python train.py --router_z_loss=0.001 --lr_router=0.000477 --norm_eps=1e-05 --rope_base=1000000.0 --optimizer="laprop" --beta2=0.99 --decay_fraction=0.68
Below are experts of layer 5 (counted from 0) of a mixture-of-experts language model. Rows are named router (the router's row for the expert), up (a neuron's input weights, with its number), down (a neuron's output weights, with its number) and show model dimensions 96-191. Each number is 500 + 40 x the weight over its row's rms, rounded and kept within 0 to 999. Numbers have three digits each.
After each expert's rows: a language model's description of what the expert responds to; "comes before" lists some tokens at least twice as common just after its tokens as in all text. This comes from a sample of Wikipedia text that the model never trained on. Tokens count by the router's weight.

# expert 53
router:508520495520505479498435546448499498538571495443475489533426458535466441536478538562486474475465537518575498461445465516548486546458458471499505546447526498486452455432498504494580525543435465480496483516562454487513528490509574529530505570554530500429441543434506479506559518488461530522
up0:408495510536445466578527477457497437508483515445482505429526496581493522502494529511444468414514530551558541588467439555531447518465517472511503592490471502580433456438493476464534505557488483525528472600492523487553488490556466518609542475536449609472503524490503562476515482480532528469
down0:447523503553527615595461528459445493498599502550433510455553481465450498500524533486551487601516517510426433623473494516560530437536539452483530513530500496530494521497480470507520523539411479471511471506454460472518530460498503572475466486436464509492532444417523488455491502514539508407
up1:446513520474480428543488554460555486580474499466544518484459483513574440433527527483523477484506504585563457523509487522512580509490458512506523543475424484564450491466510504496543523565466445502422467585519438463492526506547479515478447478521499550498513486466531534528553486459472502506
down1:518502475535486498570473467506520504512538442562534506535419490519520446600535499541532500520538561555396483519514462498482528527503463431498436404504507461501423408472577506535536516529457533409524493535499444510496469443542513518493507474498423431510522494422458506519501536525526572463
up2:528537522478503433549554477393541445598480537456564542468429486563485410511528471541497461523492533474539477494478473518552535521481472457457411533438462487561462465485535509506479515546485487577536437523536458497445460493491437515536490534546513520497450500487555573470543482558491554532
down2:520456488513470569502482503553478466421533465599468491453482532484577497536521534479544446457471536523460473515455484566573557435592488503536552482487505530485500482504490485434515552473490474465497567482495456454473484474492434517484495472537472541524570530544493532467487461509500532478
up3:526540491500530514519517479479533513514514509452499580519396487564535365472561492543442486503520568497521511521497424551542513581496427441462434552492454503539488551465513488454499488509459413514500464498550482495506505492504529577526482542535509546434438553454450504583554510498460461511
down3:500520502636581481490469502498560465426532459532529423495460483528510570489499489523527482466547561445471507505511469551503449461467459507466526485415478481499465511470540491482556470435444466516572541492472529463456449521467509508480520470489501503470489504429605547479468486419567514433
Description: Table cell numbers and departments. Numbers and years opening cells in wiki tables, the row-ending pipe, and government words such as Department, Ministry, Administration.
comes before: "|", "–", ".", ")", " |\n", ")\n"

# expert 43
router:447487522555534490531485539454543521533527506440528521540452420550465465490549536524470487458484535515543476503437439542567487563467452456447465561477504515509514494455509551532553540527463463508492514554548441479502508496542504608507501559534538516450432499442528486490598493493474507551
up0:494553474414421464575480483502519510516558483424521577537464456562439491486530483519538483507559515528550482514318473529523498520479502473477501463527488508513443512478519544507506557517466436530550483504475467550466587466515464534509471505496514479513468501490387535512526478570484520489
down0:472524466575479480506520521546499495600499619470488513522471431481511488548505471493423468382447525498529450496452490452544484492501486471488520542475502472455484506505500517430462536424519451514469616426458475545523507507518524497502481547492539513504513557480426432487475491566553475560
up1:507519504368530477555495522485479494544555513471466532479513528481447499492541536541456481510505510422496504511505468572507542437411517502525560554488517484473487494450484518496570536529487533610517487540554538517601518512475498591477546430507528539462439506490479509535505524548538553471
down1:518487520507554512517480506497558515494530538462432492457515404468467481575485431451502524410437433483504536535456498598493515521495502458490502520507482500473507565509473482518473530553564460520467515461490470430489522452474506531522450387510526538394483549482508501545560484540502466487
up2:464523505469559481538461510451485502549477439456484593529503459578511409533504462534534442492567518558563512515476507436584508560507488427454477522500512523493486475450541568470471580514490415496488427519489510477489541478532531513452537474514453436471503516474473464461516489483484458499
down2:532548452599474524517536552491506510484534555493548522482493487499460451556559519525450556491419527496564487401539530444443523524537472506459472513424563427460533472517477477488541535450447426455501572469640461498459537531485473465434526524500474475473454489473479495495467441532436528558
up3:477518455480573540480484534470523491444453419495423554543468496569607441533541419534540477488575542457531447544491454505584514542465517458503514509499491622422503486493562457466521572510511480533444548492541537446465567541518584481567543489498507526447487535475435542589496526541504493551
down3:544512470511527531526507547621508495471485483483464561447485500505496493539561538525529562531446481535588503459492458515528567503478477461497519540468509483485522546464509478544538488415506490486543497528434506476494553492463560476509524495451573551544512547499572508514456494518406435468
Description: Plural group nouns. Plural nouns for groups of people or things after the, two, other or several, such as people, players, children, events.
comes before: " of", ",", " and", ".", " in", " were"

# expert 8
router:507518492518505481495441547448502495535569493442473493528433461532472440537477536568488479474465539518574496461439464509550483546457460469495505548451527496488447456430493505488583520540437465478492483521562451487508534491508573524528500573551529498430439545432499476508555523488458534524
up0:497494500460491462507505485446498506529532481448590538554464407504523449522497475523450459502471547513596490494477466509545508483417459450437529490491502508502465471455465514496491539590466434540550482520538433471546473473507519596489542470564542486450432476469498527448545456522424566502
down0:478510509443562476481493449576441493410523458490518433501533572495568572530518583492500463469458482542490495491486554480487534503457464535525580526519539567531484559457459494410525480478452501488449554476417528446533531484469503525504551537448557531510527570488556439487475494498536405495
up1:512573487553500533527489463467466529569511524476443519553477444556508458563515414534536461472465481493559538478437479557601496514476483453483509552471482423502474522472538472470538523542470486581541489472560490520440541484512486491457566508565438567440421486467445457476538448512450495505
down1:535513448517524486543514488429502495465493484542472540504520573470518418534474526561493581620477474457523504607462540466544485456481505521547493533455543494482492511473471437496465564469515508485558530523509532483499467595486471542491520555473518506463593548512506450501432513529474476491
up2:505525505486607559517474483466521549577478461507549548472445465490519478489505476578488432524512467479530500511502492438539560477462460439462463483442500570476490536497512501540532513505462445482501527490481474492551504495542535501530549464521526454492410500477555504475543504516414539420
down2:509474484480464494527454459526522475488546394500521476452473531489493487519493488529533471464550467461519421490491503447545493574515470493562505467566544521498456440446445523393549507492577513433512517487421497489581556492551513547542567463509481516527512526471515457394483529488483515491
up3:489521478526532420521498490462545449515504540423555508583448484511499476490546531528464507540503522494562432487411476507522454522467474410495472544495502524519492480420484490572526519524431477528526456482539483501476534554502531486503503528522536487450482524420501493445537383448447521496
down3:486459456506456522511488458465467523430455492442472473500556531492496517612466509452503531488478512528546513566490551430507533467519475449573516542446531482522499455436469436525483403533481487430454473468477474390516510539507513530504516492468499537508489534488484492462494496478505494538
Description: Table cells, name endings. Column separators and decimal points in numeric tables, plus middle or final pieces of names and military units, such as Corps, burg, Wongkamalasai.
comes before: " ", " .", " +", " −", " —", "0"

# expert 4
router:514512496510508483500435536449491494536579497442480484536427471539482437529491543556486472482471539515579498470435462514546474546456462468495492546451522498488456467431498503496564519540439464489496481516567457489511525489498579517520500562553515509424440547431508479512558508487465523529
up0:521503551543491487585471444452586445523513449483533452631454511465460497546509498517552424458535534506556431455495446539589524541537470490478484526471513431532470521479521540549489561571394489541517502495570477533529519521447506491576464511533457533441448424483473464476479545505509540542
down0:438529378561524539458512602519536514499557542519576539419536501543452489467508554555459491442551568503454485514527522434506462567491426500448460543444523505486521524459462477583513519464498441491471585521476464441500527487472457452482552494549478511472516568515550508524558498544440492557
up1:505501502452513506514483581527429517438563485529493536518445421516471502544455519482499479473441483568504452457535468561507532508429474522526468457496468467503500450532480380456542506607502443539484514460449442412514457528469478483478604524516544444486479450505459526545484426606492493469
down1:485543524540505534519521562427551509467501539542484487493485475442511460531537558514488545486512466537539527500547462526547493474459506552506517533457516429434510519518496519469548481517461426547523593508494543459519488480528483536490478512538554550474606496457512507462531550517463485507
up2:542493570514568487572441596482490420541507540437480532510477448546476387494535561503449482441420500524547483433489415563514502558537407483445531540512501521501508490491533539509553487534478503492551508519484441466471520483571504534549514535531523563428464540458499454536553490527519511490
down2:568430481445520456446531464480494505424509562554524530463532527478460438517517449571561516519549465544568487519523514574532509563527514514471493533437450521572504495537559536548458478510578474523518555555510500471479515525485518515476533484468510472475596538511460475567574544558546438518
up3:520473498527501444506472615444559474465496488475541510578452509481466485542556485539492437466561533480518422478446443575581494481481470433531510495518526474498477492423486494481501457523459422501471481554608511452533476481449511532541526473553491476484469503480462483421497451497493474509
down3:451512489438532513510526528500489532464472523518474589432502455436455478503465446464462584476484560581505459429505515521479443516514418458563459564450483491507527500548504459527515456503472487478523462547459540371503515455480498518515526549525460475537517442568449503530475508527452567543
Description: Number pieces in dates. Number fragments inside years, dates and measures, such as 20 in 2023 or 2026, 4.2 L and 360°; also word-final pieces like ure in littérature.
comes before: " |", ",", "08", "–", "07", "09"

# expert 48
router:511561434482575433513487529459500523539502445455529531505463432592471459541502475582467445479506506496541443477480482573561532529505475437465450516484468456564521497473557515485526555593443418502512489548589461510516496519507502589521487554524497551468470486476479472453556476508483465537
up0:533557577494581452587509531532499529481534522493535528500527470490469497573536464520489465560517497523504442541452532468515495504389499536502473558551509512556499506456531478526458486440438456401498537518546463475469461415488501506517552563527540472507487496497550456498520406508517445520
down0:526456543494573535503553492534559467520519584461615512408534482430566536465535539508503549583436502543475529554534553503493481501522490494471470452483528465458496567541514455472529504427489499447511485475425515443485524412465498500504471515456556540443532544560466497484457463476479460485
up1:490530514504564461430480569478481413590479494543583490498487518457564466534484489528477531600588547583498507472506488549486489556461465486483489543549503469463420457533528580456547544494482579583463486440501428529481445522471520523496538507528488558518462453490488512421542531506509457492
down1:527508493478468521436471469487519481505501504479486491498454573465567544574486436541522504534537537502481422543533482491443485455506519480503592590527475533521508484570489518552526558501514539477500456468601493555529496518463528558588579511539423416589409516522504530450522513487515578512
up2:524547545508522503511473578483551508540464438474610584553508463558592495482530598479510459464485578487521422472490487557540533523431476475511461571453495423522468502460515521547542509448495561415478554524539458486547556529528507581486533569536503497493468549477446491543512491480558550466
down2:469453462509479547543511507434425458501411474467471489465500497510512531490515504512522455459596494521439486483481514541565507498544482497512528553496495563514533536593528562539536527508466462518406517563533536468486472461570512505555454554435511535539468432449535434488524522472447499492
up3:522526536477483551468527502485539536546583557514501478477478496522441521469503445488479500471442460495500407478521564531551516498511469474471453476434550495529506446476455471503506515568539552467501525538508488528546485493483516527507446423524437507500498538465480525529540537530502459557
down3:496514401480464481468518530599534440450494492561491475457494469527452484518616591480482491435518439454538517509512485540501511451494508486506468431500519535493427434494483500521506510522541472543531472464491471519552481537508479501553454498468468444455441496508561562443582536506465513516
Description: Verb and noun objects. Verbs and abstract nouns following to, in, of or for in running prose, such as meet, take into account, patrol, in front, favor.
comes before: " of", " to", "ing", " with", " in", " the"

# expert 31
router:487474469485518452468429510462522545512536503442518543527451442533466468536514492529447479533500510515570481478466481506561494567435447449477489532478547568488499499425479547529574531560449452461520508489537497497467545546495567516554501523550566507403453526434539492483543539446438506515
up0:503507475491531485575505576507493499495447526478501464547432536572454463468499540591486471489572525463513526425510448471539475525415431479520516535479496513516529540511530499507550529514482466558529467438512475531513494559510513470497526504508517538488442488492504523522574481481541557477
down0:511495445529493434495501469491504601537533583474559520526512530490473469523531503524482496480476497465537437505467492505448456561473502538424588482476519475459506524524482397482489492462560477494471517426551513501546542559490512463506523533465513486446472453491477480478510499529425507516
up1:506440505490501518487531484489515410484565501494464554511507497504548490488441551540566491516584467433526565393514489506500474467522446462524410521482532562529482496546484491543465511525486490505493484457532509502499430532484483440514574523565559519490429565487511527443587542508529563470
down1:513466564495578601518534526466518538511536467567523511500563525527539461557502509508615483540538436535516433504569368452524425481485534542513517494446508521513527472550527523543464474473563527508527525561507493588442513511488469520517545526534487457497529557554446509442486527580478571538
up2:478523465513509520467536463427442514541462460504553562540504513457485490491515584507485492488595521513516408517481470527586486550477502444564445533489545512425493551472509547501509557481460526511552410506520529454514494525458529482504542450515557498504471493449567492497541512421436455477
down2:474477452541519493502533482473519422538528562479521445429535521480503571585581553598433593508469507492518490489528444534448486540434467456508453519481436485478444531513532505556433484480555478510525491481517521557494569559519531425585510469504507484532477474498499575495511534465458496564
up3:513492471607550536509510560483529467518463525424483481526496443513476421493558497519518491442489526511498484434487480576524498520473514431526496503505460428500507493444536525509494510597471478507513465484518457463446451536488444491459475503496533523444465471509493471442589478463455483530
down3:519516514473398498482479546529420508443639537536480493464534512474499540432533564551434547466430512501494495521534484491513528526492571516563498488501487520482441500517521495532518504427484501501552450446503504495513541434480514534484524523478501460512451510456500555487442447516493548505
Description: Year and season digits. Second half of year spans like 2010–11 or 2006–07 in sports season text, plus other year digits and sports team names.
comes before: " |", "0", ",", " season", "%", ")"

# expert 17
router:466472549481552482530433516401524470570503480466511521561434472567445440483537549528505467466553516513550457492465424548551468584461471457473457538487481496472479452507556516491592570536453437534458474521576471506501511539517477519514508474520514489457477492429470538487551446444472493520
up0:478488545523528476505462505491469523479484521455457557534493546534561542447513493514508496451473500523531584572490516464453538520451457446518579530431500557483527521461556540501518523572432518463545443479529444527477512537487527464491535499521512452481497540518464473600490500500402523513
down0:536548538486545492550450569485546522523524490467500500554489489539477477529432536470519490526504490491540488588513546481513452516489530520451494497480493484422491523524499565494526532515504585497397500446508538473506520519547501611490479379474488481452533428534528565427539513475465564552
up1:475526442520567478406463480489415494566495470457496535479482396469532515519493519476507496530484541518534450518421487529501439512499495556500585543491522544476486475485459443460526487518467534522509492499469511495518498514538568518494498546507502500492490488483466509583539511564479553510
down1:454495522517479467436495469505539490399537523532499511527476524522402475619432494527518514550471473490463548492551557524488484456460548464453441395590438543491491541520536467518518508514521528447534461474545558457477491508494473529418474562498535473508414503585527512466501453525499489517
up2:486445478514537501458473495518446434484480502475601477548475527481534438488541531473419462491454506462507487435458461479510506546478548466530513459487478511435466515462535468514438480560507485510526419561492486457458586513538477488468519423521524473472453480493467460447524500554483486478
down2:557464506524479506518467475427476473474538576459431471510490497545454469539498491441496588470504435601506477491532543502466463464497512463452549448539470513508447452540496495471517524457473509473512430474479552501561513503484523432511535473508438518544503473519430550510472468470498531486
up3:516449434474545455456474501481443568487543546508415474489487532500418477563477472477563493547447473501476512506426502514436419526501507533476405515527537484537527554479494507443500522496477555512465568415438567525594474466421553544473544507470479519490455462464495471459477461551515514528
down3:571512465559476474492463484500464476445465499504558547506568497476482468569482431520556461581465556501491512411559526549485512487560520507494491519458517497467509558535523469610474521459471488468475507556475521517493451494550520416510516509509464573536489541493462469535443501477424540558
Description: Infobox field labels. Field names at the start of infobox lines before a colon, such as Country, Coordinates, Born, Binomial name, Genus, Personal.
comes before: ":", "\n", " of", " by", " information", " also"

# expert 5
router:473482523521524509515400510416580414533511513468473484540423463540453470470498515497490486487572565528576478458455447526541449564497452463513485551480454530462471465462509480531509584514432478522484496527608436441509537554540531543496498473531521540439451540443489485487558525488461570504
up0:461446548488533491549418494541483512500520424504494535547538507535504516509508513518545415469453507529482496529436510467494471514447463445485554505497556519525434404531565525412528441524467515512531462423466443483510497420463591492538582531559435527473495551536482561549485525539476556453
down0:531449473497535466494448591517539548495504462544481488559527486478454506477476488571501520537483531468531515542630522482527467460442452420492499493447464534550480517500452484523449502493518452550566478445485461515535489465495436500495436573506496493535507461400491542503459510507495568498
up1:448522545559502489520545523533472501472539539470509497553487514499512468532486436451539497419477512511541481464459469463541496533472515477464580539450523527571508501508488566435432421487474440531502518464476459425469473473471491486509564495579482507483487503503418526509491426518428483509
down1:472458471460494453475505498504457480536560569453537472588476553485519517436501463518493530489508462505509457533484461474468404486537491521449497520442439449473487509534531511480535430532468499460511542474554418531453568544419510496441490529492469502499536471478528448544505476545539478476
up2:545478563473486486459498543555508516499511534488568566550473516561437488579493471509505405546455505470533461387496450560525491540520459473495502561491477467550459436477520544516487537566454489528470441504545424467463453452508511552521473492557527513490465483495491470538503470476423448487
down2:470439583493415531447485496560457517502543545476579475475567526494525513530405528522447472484447547453476461484540503554534478550427560480527493449587518465562478522575501511487501485515484489476489453490409535537516530478465527539510515561493389546602540544513504430420476473551544516436
up3:433527539532467491489452584480547447551545498467551406532492497423448491460488499505511491465513523508505446380465495569522511609508529483500470468487482451434414468431556510412484423519439461493503501513460521525470540530562477501537511441512538450478531457494544460486472453488480535507
down3:490487468544518523514488425548486418479554484513522483494548501510608522472575539571542463462476460546504501543503489426546504516519557553491530417450504446466492579530450525461513463478449520610511522449459495505512537524458468521559533519465506466455500489528572491490454533457491564454
Description: Unit and superscript tokens. Units, superscripts, degree and prime signs in infobox data lines, such as km^2 density, m^3/s flow, coordinates, lb/kg.
comes before: " (", "\n", ")\n", ")", "19", ")\n\n"

# expert 10
router:482493482511486466488462476443505497534557512445482539549422466515468445494537521509489408457509568547561452454444449483585490564494451427486493580466501554493501458402547527477502557538428450463544448507549444461494517540519505537539502531540529562470445511465497467500573508486467497554
up0:418477518498476468545423485424450431466484487453487539567471496486527460435470466527470547448548562426522493517554492467557486516523465467500535499499490576508460449525547489444520533516462470446517518480472527528464481522503503440469591460546497457465505459466522510565494486493473506428
down0:424481496501475446448486504506565446526539528495465541577474481511522494509449471514504423458516448506501418519440486470482468516493467536537490480539451513507493523486578506478539462522490434452475534440544483480506559598544503514572541517490473478505519477553466581479413493579465536481
up1:455516530456565416554428493468492437481464490458524468515526530542414465471460438579450500441566555427517535514478503429570529552485486502532509503490521492474507465557528577495518585460459506496521459435464470581492556490563536485531512455499511501492498506486476506576477525469470523412
down1:466525506433473475492532485509519541528529454464516527591453482507517455527504515471502492446527480501517564527526539437555506511569521496517493483544482435495519536539472537482454426484441548466543479481535467461476491488528479601467544565590471476501458489449581538517480465513503553540
up2:483514562449595470576490550449497439560557469464533499551458530474503415453431501595473484513504452485525531477493472467570482544444461474438544512497508571465512518456452511594469510493500438440475484439527490499479465564535549474480558520529522484465487536521501434558549532500471573474
down2:478491534424489511473488502537467468571534489525503574524559448454524464443461532476498445443507510566532448506487510392562489461386538477482483527452525524511546475540539560527530514528454466506494567532546541469493502501542489607515461501542490576465448513491504497555501524534498490573
up3:482463412505571421547452450500539519504491514464541563498466458538539449466531537543491445559548515442520490512502506488526419534464486448525475465515495554477535434455522496578476504526495485455477535461502475531462544428526570469471558545526529419465482518480507482619523404432448457490
down3:413513484564501542494505512486496500491485538482499477434528487455499510512501492501505504485582479509523504448530536464535513470496573509520490496518466469438511503495449515441504510485427524497517560419555627521473512542551478498556441554543439507522520537513472457491461577494504526508
Description: Closing quotes, table values. Closing quotation marks and parentheses after song titles or quoted words, such as ," and ."; also table cells like Total votes, n/a and scores.
comes before: " |", " (", " and", " of", " in", " |\n"

# expert 0
router:508513514517489491494417540450488522537592502460494485529432452540457457530480498554492473496480526507585494468445455493544484543450459463476487544438520505514467454454512493506556515541429462475484490508557466486525514524510557515506522555553543500440443529431493473516559503473452545524
up0:496468494459515492509487565474457442498547494431554589587482486533508435490499551540417459522558567482546446494509452555519499548465468396452496541517513482513423508435481463463535497544455438475533445527504454482488519506538476578556562485587555541448436541459495495538509454474463442522
down0:527458532538461502493484498489465529549439550514478494529482474537456482531446446474508415512567438525484430558515531526490543435437552480483470539489535464479480478472455520464575507531492519500507493461490482507461489450500563503425477551502519448445488458446555492521461418474545500526
up1:500557509434527517499383452486516487493528476442474518541429460553474477577458493590478511489497477452564515561476490524497533564525483502410532529430510544509507410474414507520495472537465487453502491461516471450531459547504513495537500495517583511422472545452408514461544473515513496502
down1:481529548506526509531553498462479521501465537509498489517516411500523531532531479475501601492536527486508504544467508471534557447479461462498449482484504516484436495509493532495461532533502487543517405526510624495467449470466545499497505525493517502596477505485467415452467474446470477518
up2:475537475463496480519493551517438514494610425529532493511502470528447511463442468583560491446532464544535457519472470545600517513453527549459478469474574498536537519474555425537474537485468474500559517581466538509466529494522515545536553500495517491498490531418522511444494450511569485496
down2:501583502509518542486552526532524498513517544551440484478465537468526591541547408476507462459458396574535527501546481505521503494517447501483516510471545530493500546554503476522499494463439481453472509473488492488485460445440517407481518459430446593577453519533444451476467493450457493461
up3:432506564488545460501460472519581463422496474444528513530485523519536531511476577482483471428501464463529445536487499506485440525473469476485489481491533532520489457523466515454501527486469537448512505453497480569503467566452448459539587511517472442488482525480397530510515481532516535407
down3:470510541416482493477510448528547489479559478504478458490550470486414425481497526436511439513461568466432499459484511452502525495529532552571511459479502547508482501484550423558534522519478461539507510503437496540521499473561526546496519506452543475570529462488522541451521482538495487520
Description: Score dashes in tables. En dashes and numbers inside sports result tables, mostly win–loss records and scores such as 14–6 and 75–79, plus season years like 2009–10.
comes before: "1", " |", "2", "0", "19", "20"

# expert 12
router:489471534536519413535452517472499529565486457426494518503448478516490435488525530522452458495466536481537439484455447566552485538462431427458428564513493502526464471428537518497532503546435507476465495483537465496550511506475519575474539476576512558459460588453509508502537467526511514516
up0:549473502455494513578479544512460519441481525470538434530419478478466467465534437487520560540482551469508468515536474530516467473483470531489467495502477493460535436512543480467516546559523531510528464600527443448482440491544515487467481482549528507497517535474481406449514511533530433503
down0:468447430451576506571552523499517521601473523443479580560528499455437502526555499462496507486579501504463471570467521450435559481489475458493551515451493508545562554493528567475498524526531477540451465433457523547496512480482461482515512562446540520492487535562521556552460553420544540553
up1:488522467483579538587507499548513506564518581552444560509486446569516523421441467495380464469504520524506483511558487473529525548489500503500524494481456403518525486492446522461484450492528428502479506614512607502528541571412544527532518511519440530495501450485510521550502510530501551530
down1:542552423466477517544535498504463531584493518452475505509533479430474390523531491489461472505416514488437571468480520453503492447500538502513496466477500552421527495516461489499509510521561402442481467558531529512506496491485566522509452486482505528512564514489403494536495520559501506545
up2:424523508523470435452485466521525472401482463499416535502523427552452517480528424492550473472459505494482485523444501505484454545604485475478461483530473494570565491487430483454399522440481517559434570511502456502512564534545515589567447521514512540489485536480492528463517511454519565481
down2:520496573480509544501488456570414495494503498540526480481474562482543461477468459465549614519429492483510512472499511482504466471502493491531499499415546503523535553472506469524537478495535459505564489540392485491479532464450498495428571544457470516542453467503555520540421555469431514454
up3:489560512499536535506466535515565483404525551516549444508496504501500533444571458460503443464472501516510463502495530454522481610561425485454531520478514493534455504491502581475487480476472496526536495452543569495508559528498560514551476507539482538487495564465493527496520552503500502499
down3:438502461509514583524485468578476449551502544540467447504470550510519538565456499512431444465447531470470487465485483489424506465465506492469512506506514450439484552529470436445463463467527421477521450551460482528504573485508527540518458490522519538471468518453390474525451532557503509574
Description: Relational prepositions. Prepositions after verbs, nouns or commas that introduce a partner, source or means, such as with, from, to, between, against, via.
comes before: " the", " a", " his", " be", " an", " her"

# expert 36
router:506517476498526443533425487465482548533516477450487561545446459553471459492438503566498459474470517471564518525464467517534502515473459444453468541470503522483488455470501552492546600557448457504434477537574401482477523464492579569578518540543510485443453544429444496503574429525481491548
up0:508508516529518430441446468535408518492596450482492511524507415503516460450459490489456536491456577508550521459480482599520522497501493510482474543476523478567420448546495521437491537518431528532457431468476448501546466432512527468487521516525480532481440498426550540502488434561473519526
down0:458422481505459498445539508515505559495535491442483514567484447594460492536485486504464556524509560489524560496525469510461436517480544532445555504632496457519501455510474500483534515426603487520408469498543451521495578476476529474514446463503568540495461468444478505484497466487437502566
up1:502550468494475506536488453504494524506498446447424578516443487528495493424558520554494451523593500558544494508472454498488591547564476499436485551491570530543524629479533582518581526564422488517488475527522502520479539497480511487523477449479487469466451454435435481446540508457514504511
down1:470533513495483487472502479497539484551487539522462521495515470449514518501496494500534497537452504449537408464507546493460506428509450407460453476457518510444516478483549542510458513488520515533462554517568528426479535525397526514536522598438470504520412554411535439556493484534517561448
up2:514532495499504413505589492499447503511626494487472547550493474487543500573443487397511524502509552505543480486409450509469468501460471438479524497463506507570488392487509541442445512479476501568538444500594470479555520501460518488517582543531473474472463553459509521543496400511412480515
down2:490513486492566494512585498488477508531425528479539506439479483514495485499507558517486496494443428532514521397527524479460517492474486453507461482541432480560510559496531527522529535485509450591455553593481511553452496454525469542458541550517449459539574522566441498455529503475518471491
up3:530488468444504479558533535515499488510535529467465562534470486490523405452559500473472427507509526575491552483453501568486468502508487556528433536500486459542528522478486527438561564581503499485403486510542403508455491536516393560545509418498489496492487470392469523540524480545487482557
down3:580530456507499514538550413507539465488518449499560493522485523549440478530554503561512537542464477494529501566564460482493449493551585479481501437514521419518507494432536456569459496495536482471488503444525409476536519484445425493508498443511486594410447557541463542459561502465493444485
Description: Dates and fight records. The space after "on" before a date, the -S of hyphenated compounds, and cells in tables of MMA wins, election parties and athlete results.
comes before: " ", " |", " —", "–", " May", " March"

# expert 15
router:526450563458513438479456531398532480585515519385504535517482434576481482521453498498467441514502557500576465486466465520557478513503453471504482565466495510539505483425520533506542513583452458508542477495570490480486494514488516486559509512545563524422466529465519493481505477465472475507
up0:446527505476493473477491431496518546542515496485542399569542498486563501507559572493393432491520522489515530422474431450555386454502490481514539478455541457519494531528462553462510561557500437510563497535487508473479546570489473505505483524537474517511512530511458477462489497542429505456
down0:540435519435491486518473424472529500569585400464508486491499411490464456492499471517535495497516507451516499502482425505566455407452457452510552492487522569481539554460603503509511513521597528445552518518426496518552418480522470501592466484475482509525501499559520503556518526517488444464
up1:513569503455447501436477449454514513511519455484469469554531503471478520509507472507571475527474430487514537544464501507542541491433468480535543427396475482554545510483436563462543544519489440456542563388485483536600497474492479464505516515491544523477468479495570516492513512458513524478
down1:474499520545476450520521498532544513513428524513536465478532515478566446545521541612490513509482519554445498509502522482415566548454521455478477486487522447524579442530501484546469487488537468500463516476485504500469443484527499549435471544489529576518488544485538481502526576506434564527
up2:530561512469492521446475519458555459484538479528446427515456507549464482449438461530521444458480442584522572418493522519525445512516472474564506479481532507409483507509537547435505480534524508471448427479591444474511499548425556455571476487525602493509502502513503517527542487528567501549
down2:438502481529431487541497473527462558553508532544510488538491513471464464513499526572458497466450489542496490410533509491465503569515527520505519519530452436528460495518462456491578512430534553527489540558494468573553508531473537531439549539520474588490431505474544433485564437545471527555
up3:506517493518503485461499540442568450434506483499602458516513551461472465581569494550549541489576554467510474517433512544500448480525401454460491495487535442556505463476454532497534513524526435541527509503499422524523379459464467513484491521521605524481491552478525507450511520427511538516
down3:458525528491537584404508470433554408463515519483479563461453422490426568556510501450518507458529526456546574454545462440505505442521535463531543462481469522533422484482511513423528488550552570445491482508545508457518509505542526578524500445447517500478446504507512416466491552529465499577
Description: Space before years. The bare space token before a year or number after dates or "in", plus word-initial stems like re, inter, inc, acc.
comes before: "20", "19", "18", "17", " to", "6"

# expert 27
router:506528510525494483512439538454497505543562497434464485519430462530469434535476529563492477474471538513575495458446469510551483543453453468501502540448535489493451453440489494480572527536439464478505475522559454476506535500510578521519498572548531510426443549436512475516552518494461535518
up0:485482463478542453439469519481455472522509447452574491548434494471501504507464520565442492434540529505539493480439455505553463516519412466447482566475513499511429449479469503494524494550460512483450477475513477479516429487499487563593531429555550503466469546462387518466485483501488504537
down0:506536485509494573593552546499468480469456447483499474525475542476548544540503560547482461442543570493493514543537414415561496492536512488434536507455492560537512548542475484393464535439436478493475512490474501460541481488541466395566518516543516590456463469461435539480389517496503513484
up1:488485452502428485503497486430429449528585508450513566534430466500462531535459507495517499422485551531559576529500469514530541514471464498415483488441416436585436488522462544457501551504476517512471473530494535483529484500468497495550506505553527579478437566461478564501502520456422487488
down1:475516505474524461586548487533522573490423487453573444478537547454523529546521457524512463488530498498492501516519525423541527522545513447466494529440488452569502500507520520475454497493526522493496507484497556523504514487563492487442548507497497488534474531531466454483456503519507523386
up2:452482436491491452452527439519441481487526463496589544463465499494489549564517524504497494464540506462520444503445496478533494476541415431433467571467473544447464469431399526524411512517500519464529570517502496462559486489525577499485525416546551524462495506456437460427483522405495439501
down2:470601468441455506514570480487536474490441487482509435561465510508469524527544515531528567502562552512471507516465451417499434537457489504453500494512513512498556522566489460436471496527500482446454515519543490537525433524486538442433530558493520477453508408405477442463501471511481491486
up3:503501515436498454576472462437501447497514461472439478550475512497449528466456511486444453513501618563546508477521469482507467527538452457442432514434483514588423499509515517470474514522415537542492527484575442498496547443513532538451535557563532507460445542478454533509525502537474495523
down3:433471544514549523414486524516507492470437546467566482534484529514488510486480513543425425490518521515521526462454495461459492480505528545565487612506488495515517560491475477497537454476487529539472459578511445485469503500456476478561548507527489575560498511496446506522473468453467480442
Description: Sentence-closing punctuation. Periods, closing parentheses and row-ending pipes that end citations, sentences or table rows, especially ")." after years or credits.
comes before: "|", " The", " He", " In", " It", " This"